Weights of a small mixture-of-experts language model, trained from scratch on English Wikipedia: 24.7M parameters.
Below are experts of layer 4 (counted from 0) of a mixture-of-experts language model. Rows are named up (a neuron's input weights, with its number) and show model dimensions 0-95. Each number is 500 + 50 x the weight over its row's rms, rounded and kept within 0 to 999. Numbers have three digits each.
Before each expert's rows: "gets" lists some tokens that make up at least twice as much of what it gets as of all text. This comes from a sample of Wikipedia text that the model never trained on. Tokens count by the router's weight.

# expert 175
gets: " place", " use", " used", " out", " up", "write"
up5:531505586503465530529444527560477442687490475488538479461617567451488536487486547477566493477507411417554494472449565418414539453467500528487443500528474528495451535403492556450491388518553515484503523515572495496604472465507452493494475562511480496538456567542440498503518533389461545427
up6:429543483442480469529557420503471548465495589529497471494487509434503500581553513547576490523558506397491579558550404455570519494472463486504504530443587490539583577485499528456472488549435505592517590395374432464509490533527424502613595443447498509456475521507507581498471487529527534494
up7:516532635486542479617417501437490641405487500620487508517512569494519555392498520456512513502449529500452539494561478485382487513508499545459542545472545526464470513496495484512467513541420487497520436407462454474508515445470518648478433549523468450490430465530487500470432440492493544558
up8:474521555515523477514486497485385474486503533482529487495521499487502509428348539490478535616465507499471668492553523501533496486496468615528533489502503514507497536579461519483473523358412579477469530432367494506512519519466497487524546492535483508461429555539454409416530495524438494404
up9:543499457528504463564498534514494498507523489434464449559503480570551510451577515649438505492567448472572501501463545483520381608433466502480615560492505488476558521575667470438504481563433555483426494491485505486504484541548452472601440456509511496486537446424530471505466519513408500531
up10:501478444543485503443498445548480436584500498515483577552518579477506496474529474495413576506516515540543497454505488524524492634461453479518477501582554634609538456496447494588570501531489491548517522378540539436542448498437488511493446434520565463489436483411613514524476424563437477569
up11:500569533419501465522530518502532506474510487516495594507506467588461510562471500500620495547533641431470483536456457373493514480558492501497502508479458510472481532544545515344447475506472500385462511485522534551455477495517438435471479508598495438536492504592563455452489587535629502558
up12:466414513483460608457335488524460517442567558493509512547532411542543386523575433490503505516469500540455507517553519496483402522526493480481517482593409569487585501536417501501484547476400433597507501519527444485543494433497488567505557496493507484485591417444495501567480414476497491488
up13:499543508455518563521481465498400516424591558487454494554511491511528465477551506494446496519614505477565427539475457527511577463500597576560544475502530413446506497447585525479517470479524466501501531492567491508507549499500501630594446502560436499457455434362382519449594561499465473547
up14:562411492508571495465555581490501532462524521502524540449648465512503494524571372501446473525460496468505513436483483564472561485505534400505535487519501496441512500413583494425492469578551489380486548521515506443626500574429518546514496546495577556562525486462595418529490486502528481578
up15:446434412502519600494532456537540521460475378518510510501499562460612511508463474485548532395482455543501437484479435449445511514502478477522520531592647413472522494445479554558482514515433526493473521472472469463538538437471579506490494400554478522435520522495566512605468496606425417472
up16:406513544498494420431663597564440568527552485403548495450515488465492426448493527494521578579500487510511498335515461467450534434530528566436486488490499502504545536449552530595449511486536534473539558485493543517517452490468437530424492455559550528522520458532537493516467544498447408567
up17:478522486362483521541497540497485533505487452469615509547468569521478508485535578494336489613503429456424474518495570655452555500517583379503480478528413530555473508474480432517467540472511495487494522423495506435492507506480503503456483521498406499537546543521472506393449462494546504479
up18:450493426539500459381503499475476458500482503509607495522520527504480633521492475472480531494478626455508501497530573429453504553459539450452503517511535583461505562533471506510462482511571559477493457479453546513676421452507516500489541522448518485479406526493502543584496586477667486502
up19:453459566450501502510526568543442594464455439394517434482602424505521514484442508432545487496516435538528492431526602562613504426524564443448432485511467446552556489474585522484512478464503488520495516572464582485500557513529550522505536513568494498513492419574445417489608505489548535616
up20:451532501484494532441512530501524512465532431581392485487485465546449483543421521507578502499565546449578537587472504540505478529577550547456489471501422500530471488505661499425432464466508463558509624504501487494542425499440503495444395373584543519467484479484519537584421541489428508479
up21:560488485596495499517488513629495448546525448467513465564486491491555483483495486545526509551505432500451542524546457448466456535515525511380510513486419451610498500524537579537428487504539465510472481528474509436542461501521507434571513453474580434345461680497493517510478454484533598430
up22:519505523494461463422439545489538515530522488447564512475440650461627517576464453447505533506483468500566534560493401513535449618477612423511444462485409534572493508536400513495422534527423489519462525547547504556493525515467438414565462449478488440522558568496521505465552460486487502446
up23:461501508471548501491563483475492497473429499494404443543647561513584508444413356542481508478512490540485540446475513479490392571522588611534506603451514556463532501492498499513434538559499484452522460530500511501531550519496494554531462442457545444505481553528581485565431419422404537498
up24:496497544492491457610507514527506580430491499463508508506501531494568463560524567448475484569466491597514447508464387524500578492520529533500552464515550493495506527547537515500519547482550503515491501480514474483488351502437294516472508634486538499439431519508548613517476528471393480550
up25:578428518494561406459482504545522453545509494634470493515525513623486488514479458538476512434483493465506491414512489520446431411477503478499529522439493547402559504529458463500433495509454412445560567498507484471596428504521527589532653530596444459559505516454541561500555498480488474420
up26:458548501471482481494441411503441505524419513455493615504467470434563480590589488452527534601550559440501544457478508530537504515497535500478500554527529505486511458380513436477538501439437559420596474511421528476492525558540418493429498565473448582490583459446567628521440441493554500482
up27:509425510508536517500502483496502506459529511502501570447459361501457548517436517486522526467454500494503491470388447507484510360468413662649577503468633502475509585563572499496527528554573522500540540465497529506529512536471517454444502483521564518545452499474494454539580539457512485434
up28:506502471500498453512487476420642400501498554497506414509480423509487550493545551491522425392567504534603476550487525510483483550372523566586489508486516506505442506515421537500443515421575562536519449449511491491496506375479574578481415490521529612482545487482516501509470587484481575475
up29:507594519506492578402456495516510519496485581440532508444501477576557516506378556526489492548443505493515383512495571520495460479601491493530640431446506536505549493596491416534520512503534511467517564496472416518563567474514544540495502438544512524589525388504471514512374468575512491541
up30:511405434524411483513505520547450508522526483548508503547427396481588496472484597506367423489545455415499599491514524544521483557445505528466554470481439501547448571458462514567447442519452509497496484516465413539573455411480447535441478481528570446492494415548546641519467497555520497502
up31:464492572575581497587538549509401493496434490420464521518604404432498522603563543494468528525447484447530524506520412499559558473527500473461500495516527507454538504538563466541450464559527425529529456452510555513530569429539466549470445421498552399559463431335492466560511514503481494493
up32:457566487424481424528545489525462483601555552468515548508520447495528500595478486415484471423510617483507417426558522466505518498530546417417500506469614470563507511470526550577705445453409476529551540520508471538462557491534549480560514550465477514499493467542498509479484564478483508465
up33:475576512472546574529499508525473473510576488487492487478465557553330468533527456470491542475445515500501531499535536424477614474501397484597490589447505410439452458637505524449481520565500436542565518555478521504511555515453467529504501500499431465594498556440551454571553493428503594485
up34:522561516648421406513534500534504428404476599498591593480496516502462553451488467395460429480642477524462488533499520424564524541592463538520452425545440491503533609538442514496416459438557568517509467475482507469462513457521484516545480519484509478414504539490447481462514496506545516495
up35:455536482513439547592526545547441492539500565484523411525508519533467495519549481481503507406503493560557446511435418506567483552583573439527457513436529493503556514543522508475473527529455386549466682507504552497560563580404524580488525508528353501449499499545488540475493498430543495469
up36:495463559476540499600355467407496484492463505496461534490476458527495502496477587517508420531479587511496510528514545471493590497475523475428511585501514416508505614527465558402519465489579476523470515506521547512533485573510549478443498427419446485485492597514462593418500436501353471568
up37:529472499512490459452582445457512496534433583478500513509456583539512434492379588483495515396534492647511497462533606455476462583482468526499566456577355500452562475511477483495509424495428506507510474464485460477603501481479533451617510542467523562482479562491432566507532504529452500500
up38:443499487534511495563480458530484540495499532465480455497512504460487663463504469470502452534462463536561544488439480473519539502608474494507552469499483482567435568524444562515466506332504521383460500466568513498451506499526517602482527481461490582411431622544479433560586518541489412454
up39:491553575508499534419506451618507534484494498584387495489438458419334509608520531496524530541439462513504497565508454494570512491521461471479447453515517463582577541493522497539491586425543585488491399444472458496571508498512555422566496551508567507493517483508419565483501571531490546457
up40:504480443531572528494602517535413534535419420485475499524519518548522522509570488625520539490531476508494485581542432459466513539521549494422546475427375505522503466474494452503477539517521529540446475482483580429413435508489353492436495508479492446488507444530500602504618483519542510370
up41:485495475493539478521586521531470446466481577574597516514457452500499520514499466565513595576514521486433549385540516531444484504458512420513728498524453564482498532557486505494524399524495534485494507508438525446507493490380497542512495501472505460346519509533551528498517479560449541514
up42:454456508456469500578415529530514436518529491521487489429473498542505553550447501507468493493496453388607515458425497536494390503426457422592523510452592496527573485489478500504473392479478494519592474472492499525564441467500499487502472614500492479495507621491371577483459537576498616502
up43:469685528425361467463508580554446485579611408511492520417473527480433461504578460495484471514536498479434476500514616479519499497497563544539501496490550503507491516466519510542485552483511537532486432540447533588503489490512515435553494479414513520472542491470376478431406504490498434475
up44:513574498592488472493535564465388498565501536503498512501454507560503443524355480385508492545437488484623474603585503562521581516454508465472470518523530520475537477554391472460563544497477443536617493481498473471415454489494537473578482465444468504518534445487492400546562427532519486505
up45:519573440520547490568571508520563557571542517384480534512525508473509521488553494493543548586575490525506494522550497428518521467532501444516464530526477496478492496414477465503514470446391467487437476404491519390452544460567559516439503500492471533424489407674581425468440510492492395457
up46:528526496476484570598462530498547564447518508527524587521481490435390561510529497500396561416516473497498539481501532536439530465437536493458459545600563585492479424512445513513516496395501442478496510489591441563463505578602470452483413402518506513433515419548467421516434535471451573473
up47:563492642476520402468411497499477499545492491490551539496498501545510550488512499433604514541558499535433515444480487426461552531526536489521399384432522591465488496422476508541503572611518490486495578375454530574476486501463457508518464429502458482444517417459495450534502572527450456416
up48:501469531510468498539486494702525467494473484504544473544434520512467567536491560457558503489476396528507541478593501440567535483539491442466662500383462583474498466501530403544520482547497509434595506474534557509457460502407494513501497506474517500480405512582494468498502539480449579543
up49:481492503549492532507504577543410570534462529444501524446503547532510503486436606539505527501595420565517546473526479510507497483498509378565500426401513536414505523461403418467500485530499477473464467494489650501528588596507552514445495408544451462528496579526529619465534528444524480539
up50:481508488621497573498500535510481505528491506468506545471483586479474526468462555386419499457453379477410536578528403529553418464405496504527654504619502514489475471582478535465472507472508507512505480515490516494474369538518426525498548450504483512547493489470448480440427401491449513536

# expert 8
gets: " the", " an", " a", "born", " An", "ze"
up0:501505415442493513497443499517404514447452492568536539512470430486482512565533443511545506556433506473427494510496450541491449471565470637505556440682510493477547508454387520602431549502540475494441611458499501476543476487532469517428527490499510525578553459495429568505553503417503500550
up1:564521518615494421578556546491461481472491524416515565512525442461498639453505512460520517512422479436465537527516561476587494521475521545604514432439535513523459542434419464528545473588465511483501549471504447498565410590486572525552451448392476534463450386498488474502447514495563503464
up2:467510503492596502457461651506517501542565477513507473480550576576484499454571473437487433462529528500405485443422506515507510506511522598502444382546502514472499563568498498500440499526409438495501507528596670518533492422503530431455506449493524582535454474454444572485543524479501431487
up3:434493462532500419579503497483484535535474486486579524541569517615467591500459498502523525589483508466456523491556479475573464544498419451566501469476502455466550519401496430663461548500478585490461551378497477529597419524538517504400488572482489551451462485472451514442470507467498426445
up4:516481525451388506531548505394491554535502500468528427523476444472514502556499565482400546485462473378513489499420443483506460481505536530585489514505530419536459467577501619494483464514545486509575489545488490587612499382519486447502498522420553513512473605545486536586534490495609426475
up5:607391413496506518452524495495494506491476550525438471479560460665354453482617526539524448455491529598490493542518430440481520530537517557489571496500476493479524487467554508539458588528535482461557495451533449463491574524505591606556479518510492538501484445479399487485433452461521484507
up6:432552517510513485514500477473507489498481491532527587479536505498506459510563572526492467371449559597511575532468501444507513494484473491559424424458472513562448495520501489495500515482523519561552490570519558628387563524441548682423474396576469482476535451498492509579425503452478492434
up7:527534497409536473525514471527488581488523507522515502469491447383504482556545547449401541496622510531542464477499516527399410489612512369586619465499476477541505554483476459531443479501481506537539487493486586535499551461534524516523608546500555518507443591539506441493464512457525562387
up8:632528493506515438448588504417474451469494433585555478511464637515595487489476454502512436484534481408359393508513546475441453537401455500517435501527509439593494483482517494463481458530500513508497493570574495558517512422545522540554472448533515537511487533531522396500492464439492521430
up9:460529560548502497473446523474540597513446519452477493518518485466447514324496464561574416477513535572523469526513512450532510485514486504600507399487439514483437528423427518501513601485500578473356511533515557564550411476447491534478466494463508461485470581536468607478529473522601489494
up10:530478476522479522477527431463450520546538500479488553552496484537491493483388492440601586546433467544480408395523458598453521437566444395461540383500496530535551472440538442541441530514497510422532545498404439535519511548405449499497520538573486549534570517463513468564442458608498490503
up11:532547587513650560480545500549363524532479470474466485445490479536495489452509458496579509503543383503538535574484505528445493496509414472483438412558572558497429412504496522493513595497541433459508508445474434521491441531532499485501479418440395508496440472504548524573491412509481405549
up12:521417410464341474443483438564512470500519508532480485545511452466477467463572356558508452559528500496626503492489562550504530498518576494501504512399498463485507513538496500463459508462411370456441520535574542519483574418435517572544500514532502530587470434502497456440471497441493516460
up13:446541478516386470524468504507547530513551417566491521490525496529552516564582478613524513406562467448516500545441473522507350453497514482336498400488488607500448441500542532547496474473519516504491489513451504555553530482511485504496421585487608484531533422474508513556483522556545416474
up14:531383430579500502412483564519506517494507531372516505443500496322509460548476531514496512464506439523460507484521529499484485483613622470571505490617415494541570469499487515531497555524490529560522501512465512469482487524578513483550585538574539596454491513419480544496412531451476477499
up15:521532563473426471505473488502490484448553532495531599431506461420445664494522501449503494471600486563506491504504405506441468525487499489448486420482509449486494500510579510456455540486436307535455522532530568452438513515487590467506512483601511523484616482537427415513491483530518486514
up16:512558454561550507471533526506529490527528492493471585480517522498460550488550436499583517450533499524514508546508513444471507509524393484481489519595493492393509512642500473562501491399501490400564503486412391490430529512504519443473508523620511484494518491451500549418510459442563313505
up17:433427459522532493497502488596424440486521525542536605498503414555466526555559444449572576516561505399499464419557482427476391487593468439485575453508486510483468541501538480512507431585544549441528556569457520498510510511490501479396523514441443528527509474549424566487484604561522555562
up18:428505394569451500553530478415504515504482445406514519532518434481495472500580438457489509539491568500497502525477435502517519678506488461500490492540564511453417433430499493541625458503528413436517553508502480476449456498576489456501548633486452558623556528534498537514491487427524534487
up19:515494506526502523486463549505498518374504499441496580522431537453504491510508522508518383486402451524625498499475518505546510600517528596395527484446602413452527484491489483484503572543486525563595441635451499499502525567503512539561461444479498561470537503451435498533495516435463381459
up20:457553511478525561404393499533409484515499529485535527485470385464402436542432446505516544440456529561602512561574488489551481479487471518489505446537565573396455413564410500529504492561475462538588395500501490504514488520502502494498368487550490431509522500573470583507503519468475549437
up21:449511510505379510500501510501510471462485508587444551537366505478490553521496506518573502525480501475503528401396500500382498534472431501458532588466501473508556493459492489458481458480389510492500640539534494520425507518528483439583516491468612511496536539455469505511539476504488686452
up22:500457446510525499533517472527500545499538542415500512475377523536491559477483484375453501462491423499493508424502515444513498539474487399480517487415479492517442489590531447518471494492522504523532580522522505504595504478512481525628612603505501493519555401528552399583463456509456343473
up23:459488406499509562502630496497491492487528503455514613561452520596474560486435525538562456451499505505500480561500420476550525625565569575488430523555533479558495498439422551499490535439512475497483447442495503490418508567499500529512448463475447499377435499512364522454483472528498476389
up24:468358496502559404477354551458549450515509501563579569535454483451412543532456486544458465449539492420504476473462503519501483560530458450542500593557513518473524489475491475508503449506636517519530525494630484495540586437472494543475524503540606543511501538379526493514554462494492517448
up25:553506510587502476404650511482415517520449503421553569465428485484513419555512483527431492433495386499464478516524512525486507640527478549529474494499480518449415490480491485547528363484459546469444544521513542393517455482515545491476488505611523479527531564490480563502497438511389526473
up26:523503498469573439584468636559477535508447471516502483427529530499499540517511601484477487431556469514523517533551528555516519481477420385465484524521476431491474565521512450415467524496505577476418476433485511622492640508464463548514446466509519418528508507444573514512501330473501502536
up27:587500486492506506485418465529483562438494490456453456495534473628575465435560480460413488437516440467528445564493535487497442505526575481478537516481521570552482462430504414434489469498615487495548493430497485433590464510555453472442532469382569535575537519411498608473519521520583468432
up28:520444558505529632528558491464423462562508589475566517519427559541478404557393583472540493513482606537513495506502534513518506517495475520524467542534458522489521496473481523572478405514363548492521528516516507522523520456495552494500375400508405462532470541372536485438450480493506508580
up29:600547482549500430540523521471431515481499649470490425435543500516464504477435580543512427566526501499498365505447598491442433519469480565479505577490540492524413506502494526495461436526499510489522518492571530566572495430345467556513390522573465557468496497470501471513430511490554480502
up30:596501462487554602524593501434507507493497541504509499573594533480480439559517423491383484466571452472523433463539491469535552460454487512612524506477517506507500495458504580522465381462451453539496519496445592417479468434575481533476607438444486513454477515374508428558470521489505565463
up31:537528489462422457536483403494538474553555497520468476496515499550458592525328530494576406483507495551465528474459556515471526504379450515482465524542520519497483449565507477491540497519583524514551475480497469435594437436563552399512502525522475444446512539507511611438475610479542548395
up32:474428481463415536535506617492537485535402589415560531622453501514508365464499482630515507472547403528500434531513511524571571488483522352536440543451472493492525528513518482528505503500572538477508518585510531568529389516489471511505509476495556480494434560520479509497568450507505459486
up33:499565512525390516532548455561612500556522540497448519499512478518437512505490497512577559443529514446469505500392557500470462509459476521491501487533557434535462466630442573493475500509475529338432466523460598569488488467482505471499481443534485453484536473501491543537343490463573611534
up34:361484478464573503479531456523488468455473494499502472552506502502525554517498525462539501552479431399522483540503535646499501527571528492563456471493530451536538616439467478510517495393448421519450511469479519503494440494482500475424542583400565435550480590506461490372569575503559585487
up35:479485585415495520462501585511589520564495498454505529538525377568495495532591428537497434502517517503482494551455529481482500375499452514473409575531458500624493462431538522445585468453534533566522515481480404506460431500564494506445384572523557532515478564590453424511520502518534462480
up36:526535442517387452491599518496541464570423510504533488503565578445427545468479491529473558536617521496525509558525450508566528603530501475492479552590467489488495505538458486526428471498541444519469557499645547451483520410463507601494503420535500452454449473499524448407535454485500525368
up37:523585460417352504539512495460511501537551512509474483504427482489419484499627507570587488508367496501513429459499519523383516591492523541419502562523536427542496417494542502481521501514519569504505432391568572467509405494506448512510499493569567446527593494516522493519538483479506466455
up38:519507425585422501440545472380439447486565483544595474539530496515542593499400440495501502545517455498550539510566500542441587495400491554591475505493423422588563506527487460429568507444506491450566591513484457463532462482406477462430492515563434511511464513483517574471523512457501582494
up39:528521559503539516492575606419441500479444400486428499523445471503486439443541458627522600587484567523502492554597453524527478542504494485352548564413486491586527569479460556568517461504484480522502513503488568386492483500484508518452526483511492442498517430514515549509500517461506471627
up40:480544474479514473516449491486518528447491499522524478574442454584514523490524510661536502522477505452571411524492563521531510507460489401359500505489495463500469519556512476475505502425596598488491500586511442430551467475531471432512442508577644467456497354466564501486553463514525446509
up41:464473573524505490500512582496530414500476480491527522417509570552525604553498489459470492477481459398481497499466511415540509472488462491458518500506542581416533503495534445521608517531458469458484515516465505591575453490486423505668528499525694474526388509528517501546570476523478491470
up42:532500451413440622496519451446496556498468373484590505511448585599437576521521475602563523510465496494528530531521486449551488436537510483494388427409534540482497475494454452464475535531496412516500513377502567611598519518530542449524481466475504569475518533532472501577550501502511490485
up43:556481445524473429546521426592394537486524461463545479496499476502417589521444540481465551449478535496480604515500492492519499454504587644592552496429410483546548547528431577483511476515511474528506510508550466380403516546515502617478529478492423515505557494464504463586510419467480501463
up44:462644494450567446490508498539511515559558480482537621529490504529499564502586496449495515539501523565500501620469517491453453476418504472496454541476501527448483422450422523502408501496502389458469620478520502561443492583519552584539595494557505484435541525554557507528516475484414406496
up45:516585510457517418466454462505523467454479494386545575360505518535572490571566507499498514570655613488522547447501544544505488435485526542545541551491509504423502418520509539461384427446447460418506517516458433504501464475524530464526500480482589502538500578506453492588548485515464517541

# expert 178
gets: " made", " part", " well", " one", " final", " won"
up5:424486501531462530487502479507412499507439414472481583489518504450576496604635496524473532580507599506469501429485482556414510499443557487514510549515453472542515451402464592461500483558443463510488530490487564504443498388506496524402520501447455558573376504440413558560509515475473549487
up6:515466470500503543443534616532499529540497447417515545498419478492590491503504456436458496618572507500508418455606499499506501480514493472567461522508408516373509491526510439493494399491417508499497398567418570556480596524569533533448488571475402503493442574474505544473461487521501424509
up7:567469486517535489523492399397410538549472487485571556534492606497578381491455542600457476510498545561476531502407354521555496538473496536600472522421502541516511516531501522463498569475504504562513528510491626528463557551468497509560578391486428501497452539480524510514474526466496529442
up8:486500461485493461492521564566511471492502364513422542475494409473495492512447499493598620500417518459573509485579468491478570501613503490492626529512423522482570617480496451483502401461441452505567469494499516439476517482534406400514561509471523457467508508432492500482504610508523553533
up9:429511480539387533489555461513524502543558482484526479499514529546486602486560470509527503375506379502483448521464464449523398500501442482510451539474625603387497578523540515497474442489499552501474509552464522517468412544495571517501478538550482510514516382545496559505391525581572520435
up10:462513498461464503498501489536448523531396458470487556498590448506454502602509504479651449404434522546504483504480509472514549502500525574536408495610499550512566495481462484395487428507528550484499474481563552510442509523587525482490425509581445557535525504489421637504500467405505477402
up11:498545466467532450483520485510515457468516526457570437534507524566441568471343513534463486510517510534476491523578469501462530546501466433503553512476518363512445611538490471508571409501485584502503501390510514496544421488517558581562533570386524479499405411520541493477433515483487612531
up12:530524513581503428526525506560583472510505466476489455471505495587440471472515498490376472461493632498483419543537505495437492525585554453451503449578508504504500565477400427404455487431405433486548514535625514515425459500517566469521478539510471443474570481547494521409594446449490544487
up13:532466536524533500394494501575500464531477455537496544531478502485495552416571526533463519585412446454490445484579494501468606572517503509501467528443503564510572535592533502462523461505520465475556542445581536456632493462435421428535481426458488495588504372473491499533518500442472457634
up14:467506526545536519456591455627436493476447468531490481408478521531387575432506509460483496495544528445494502569469515504488515519510501532591540449536461440481583459455405545385545598487467469508558486596515476438552413467515509565539560470504421495548515523412503391469484478424468471471
up15:493472481492465625411657504512418565522551450539575454432556445505535436528477463516500513478509506362484427537474522522493481493492429558559495475458461548521493488536498422547497481461529505520614522507577491551529493512563504536537512382514496528499388453457496477504450519512626495448
up16:536532549413590488533478577564557454380485449464504486444525483507481563508508552511458490435555485643467497462440529457496550443580543490516462502412539580486538463481497418487492576471472494492533503454492361527492490435653503506514546483457492520492453505419453517478545543604476480524
up17:442426508460573534521495457501549478429537501548434497436491502584471483561490448374471488495457480494543528565351440601464501483571500500592460388525607483429478568570423514488549481468514521468478499464495474559535501469578521489500559596485390543470479534515493502522496540514559532435
up18:531460540512509500497456520463529358470601492478575523486507523551438502499461444534475513504503380442475507467495494467530499563434450417501505458588486506518517540505539603453499451396503526593473501461499481492516510469422564528491554556613537415515662424514446490515432529561516559495
up19:502458501485538502513499485509559499472485541515500512478439498427486547662451612485509495551568431537511503499495474527543494581499482544477597496476528480498467493508430464472475473473512483452587457344447434480477439494368478567457530519510452551478446542526498584509464529631484429389
up20:539467564490481439573481547481451559424487560459465503467504487541506541488491384367487474591489537529539475445506396506514506496603496560484505447541524496478535547589481515520585452537399553478527494488531477434484538475457459499541559474479574552483476494403365563556571532580540566476
up21:566492504529439558465435527622446469611508576468519495533607343508492576476490476504545445482477397458468445455487501533504488501479461548536438500544585546510502525526694473480520455565559565468530519490500548432508499521456535488503502568467445474445529456486451499525527446510461532506
up22:568497518599496458547496464481554481488492515475537496499490433498411486504555482463497538495400506522396555530520436511540549498639502490434493503607500438590522501538605430581489592516503487392504486432503504582500471437467462486480522592451546437490419513515406544419432472492468520485
up23:487402475472455472376498567510489519461530524483536535548510606490447490396410475495544465507572495520497462541505418506522525500475434457637465508556508569448548487565544540504387488444521460458544491616523542507473456527510580548604542466554566501498483496501441543594512420535490549525
up24:419548533425422514474499519592478578436378527464487487451474516455516458474501521524495500550472493536415658448609450449519491489466456456442514472472561587509499557499519457499515504522521461540520563540400506489545561535543538515528485488406541503517560494666456455451427510462520492505
up25:641498566463542417514510448501495530495463583519479480436449543537499611431563482427507497512501523507484543519550532479425430502598499481512495498537498570499480443576502434486477497481458472417541553585483439504600535452380606408536505463546563513556468425504572525579483459523490526517
up26:422497550448529497573495466507458571521447430483463419585520498412566509390500458553530434558490499521489583551387462477494471430393470529478502656516472475504525606501425495415471488536502529499511558521515481523486432495579484586471497464409470503486478500523561467550573480512569509529
up27:544545525436470484498616486629572410497645481487552555511438483496501493453501527491455462562552508521518450526413504404447550471601489597520503537473488567469524469537609553496487452475554516481501529542527530447482503490501450439486351504459489423542465436540498477500493498496532526591
up28:507461503490504504497470515500444507507529628514480583447447499514517530512472482485584486568557343516561530441547494586441526538507426448497495398497488480525566492474402452552550470505550526584470432474459538508530464425565503455517551585452648491486401545472543505548434527491449521529
up29:564340562498517529501493568466484462504451591490435558542701489413504514485565422479563501502571462529447427583500535494499390521476482524507505515508521502462500495491485483561500520517498547495506511513441376484496487514495514483510456474529573556469585437526554587461458454455544541527
up30:420429473389390523571487503412423564480414583574462467456563435453501503495516520534563516627535499537444460488500449537629545526520508500484502450519511541460510502497416514468490505603483422433464530494484513446497512497594425537511528542513438498436504598499574487468482523462563510490
up31:567455557546389527505336452515479442507477515574377496473487554550502452466561377508465510529428453483513592531464480473597485459547579491500496500453466543476492484525539488563503427491552428460450554499483525496515486489522487525501510592502512470585504440562397592481567483469456490553
up32:569523397442460542406533597481480517461500460554516485566410548591518511519496490502497437501437397557506405521481566535527585478496570383496473499560482495526501532501500494476506525397495509575517581517498462461499482502401500501535467494503499484499478523428521533589502452400360451575
up33:507469574563511528466532523529499502488494497488559522490440522436479390473582482449436459499498467534500428491541545479565493549532493454458380541474583516489377521541504474452401508495517484446443605498503580575507480399587488550505468532607492525540587412466487516565483491467417407459
up34:481430508497559480488530462519474533512514538428462555530501480472634532451538484375552514498483507592446549488549448673552489573421601462457492538528440482476576454424449501509419511484500501462542467559480467582558482504467536481381482561532458454501540486483558528564468522537433522508
up35:507525442443575495493504444568603527547485499529437483543513495527483487487538512501338499502521478600498432587507566503498427408478513473551358587479460516585514413557507587502514535555498448452461565466486482506466501536513468414482507523496422485499537560557595503463446553523449475565
up36:498452518471521551483425457562547384592368490504581493466487464412515499458569517466593496521522463492441441481489421539533512388492481542628440431570500454430500555516469496551504523449550444418600516466477520489615547550409537530500509511507475501535482470538579504489498486523534524507
up37:483403591456505438500494458489589554440419510507505482480623512471531460516522470435523437540502494528479533450457517481444349460431505524490590596514530484464499460502441602403457440486496403517465541420500517454466601477500465526633534547458547495514476514534527461528524443473477496492
up38:493506557571465445502469498569601568433529505513474575663560483446477498568534495570605513493477623442524388527547505513502462459545480473487506488496472467525510580463504448410515406529403519526422464565507510487469519460444461501479472481467467487433494513450447592528508542490524602520
up39:540507482497459494504428598562499472459481436503600651502453543468448448517573504540425571519491446498495447514489498490511506540483540342558469548550550537502458455538455547534501493529528588445470548525526405506487364495475497447492557481530499532406469522447508467499510505409568553416
up40:457481464501527556575539544530466496476417504495500563434504488484520485501512561514513526488537525399496575440577494444473498532554475457548512515684443561462476505516564519544482432498631600408470439497509506497521552522505464485488460431587539531446409435439552547504487462437613493480
up41:526476576432604503418505487556434473499500495504488518578458487512505454492511574445415563480465555501488418446549622602474502461430571468575516594512527506463469479409504505548537415438559531461493588515492485469572517551452564472514502483427514413460498495558482397455494520602471489471
up42:577578488478472438410512485556501422481583503472525488473485492501388541497510498432498482450427486510491527669419551549499490488439490500532412444529509532464500489523510517482505429533588522535502485501675467573374473501495495557463496539541538493471475527486457461616465497488573495463
up43:519522505443464490564447495525528514475537532438529567578484452504518493635478491450505469451505530535484557539510513521397486397486502584500544501419515486423562477414450461430479477557359456406481504469521502505569505501548566403491441489472533533565476496524504499497436501547523636613
up44:524492526615514423497497508448516557496528554503473486419504559478534466489520513500467472539436514463523507475556580547381562518528516571475449481477464408507531534551401497439551580503352481393618503522481530483496555430511428501508526466472449612484540500521525615481524482515477590508
up45:483554508494500491502492477522504540414404577555503561463664433502546521520502525461507492500448543497519463553547467507500508354574568449494510394440586590448492522409418522503505511504475481498503550418411509653496524526517505471489489439506417461463491527434491482494501502482524582504
up46:563510444445506492462488562506497509514627554548505541459613544519542489502425487426531487486468498514500405506514642505473541564474591373510421574497518444475513600506436499510583434486455481423477494470494482442476514514487436491477522505483435505456403431431613506492555513458470545499
up47:493544497481458547477532389484505468586493476514505502460423583483500584399438496576505498537527507510582529501523513506496503365456539532469510507455488420405442497516499490436466494489567516596557502434388481527486502553517586502549484500438551482549633482565413476480568502429472443576
up48:398494580493471513584594488477474437515481446469548474578391482459533472473581566467538519491429485465425513476423478523488650481424467442493552625474511471457541519549498488504548513476475491506512446472508496500443430433525492506482492405625565441525481467525526432511551478495611493500
up49:510516536503368520396428535502528571456510503533574535466513441494524540493502503488557462536387540475520506498508610488529499574463462565524470602540512467513562453509510501513593532361512414493548503556523426389481466511459420509416542542439585546472459491447499492568428459479515477514
up50:497513441574408576518503511507461378458566570506480532532578556498600440521498506501549539465526528606505486497476556570482450488470389489459498496434457502465394476491395547502510488405414499476563470486589462498500512554502444511451494462533547533494488478518476559500468560373398444482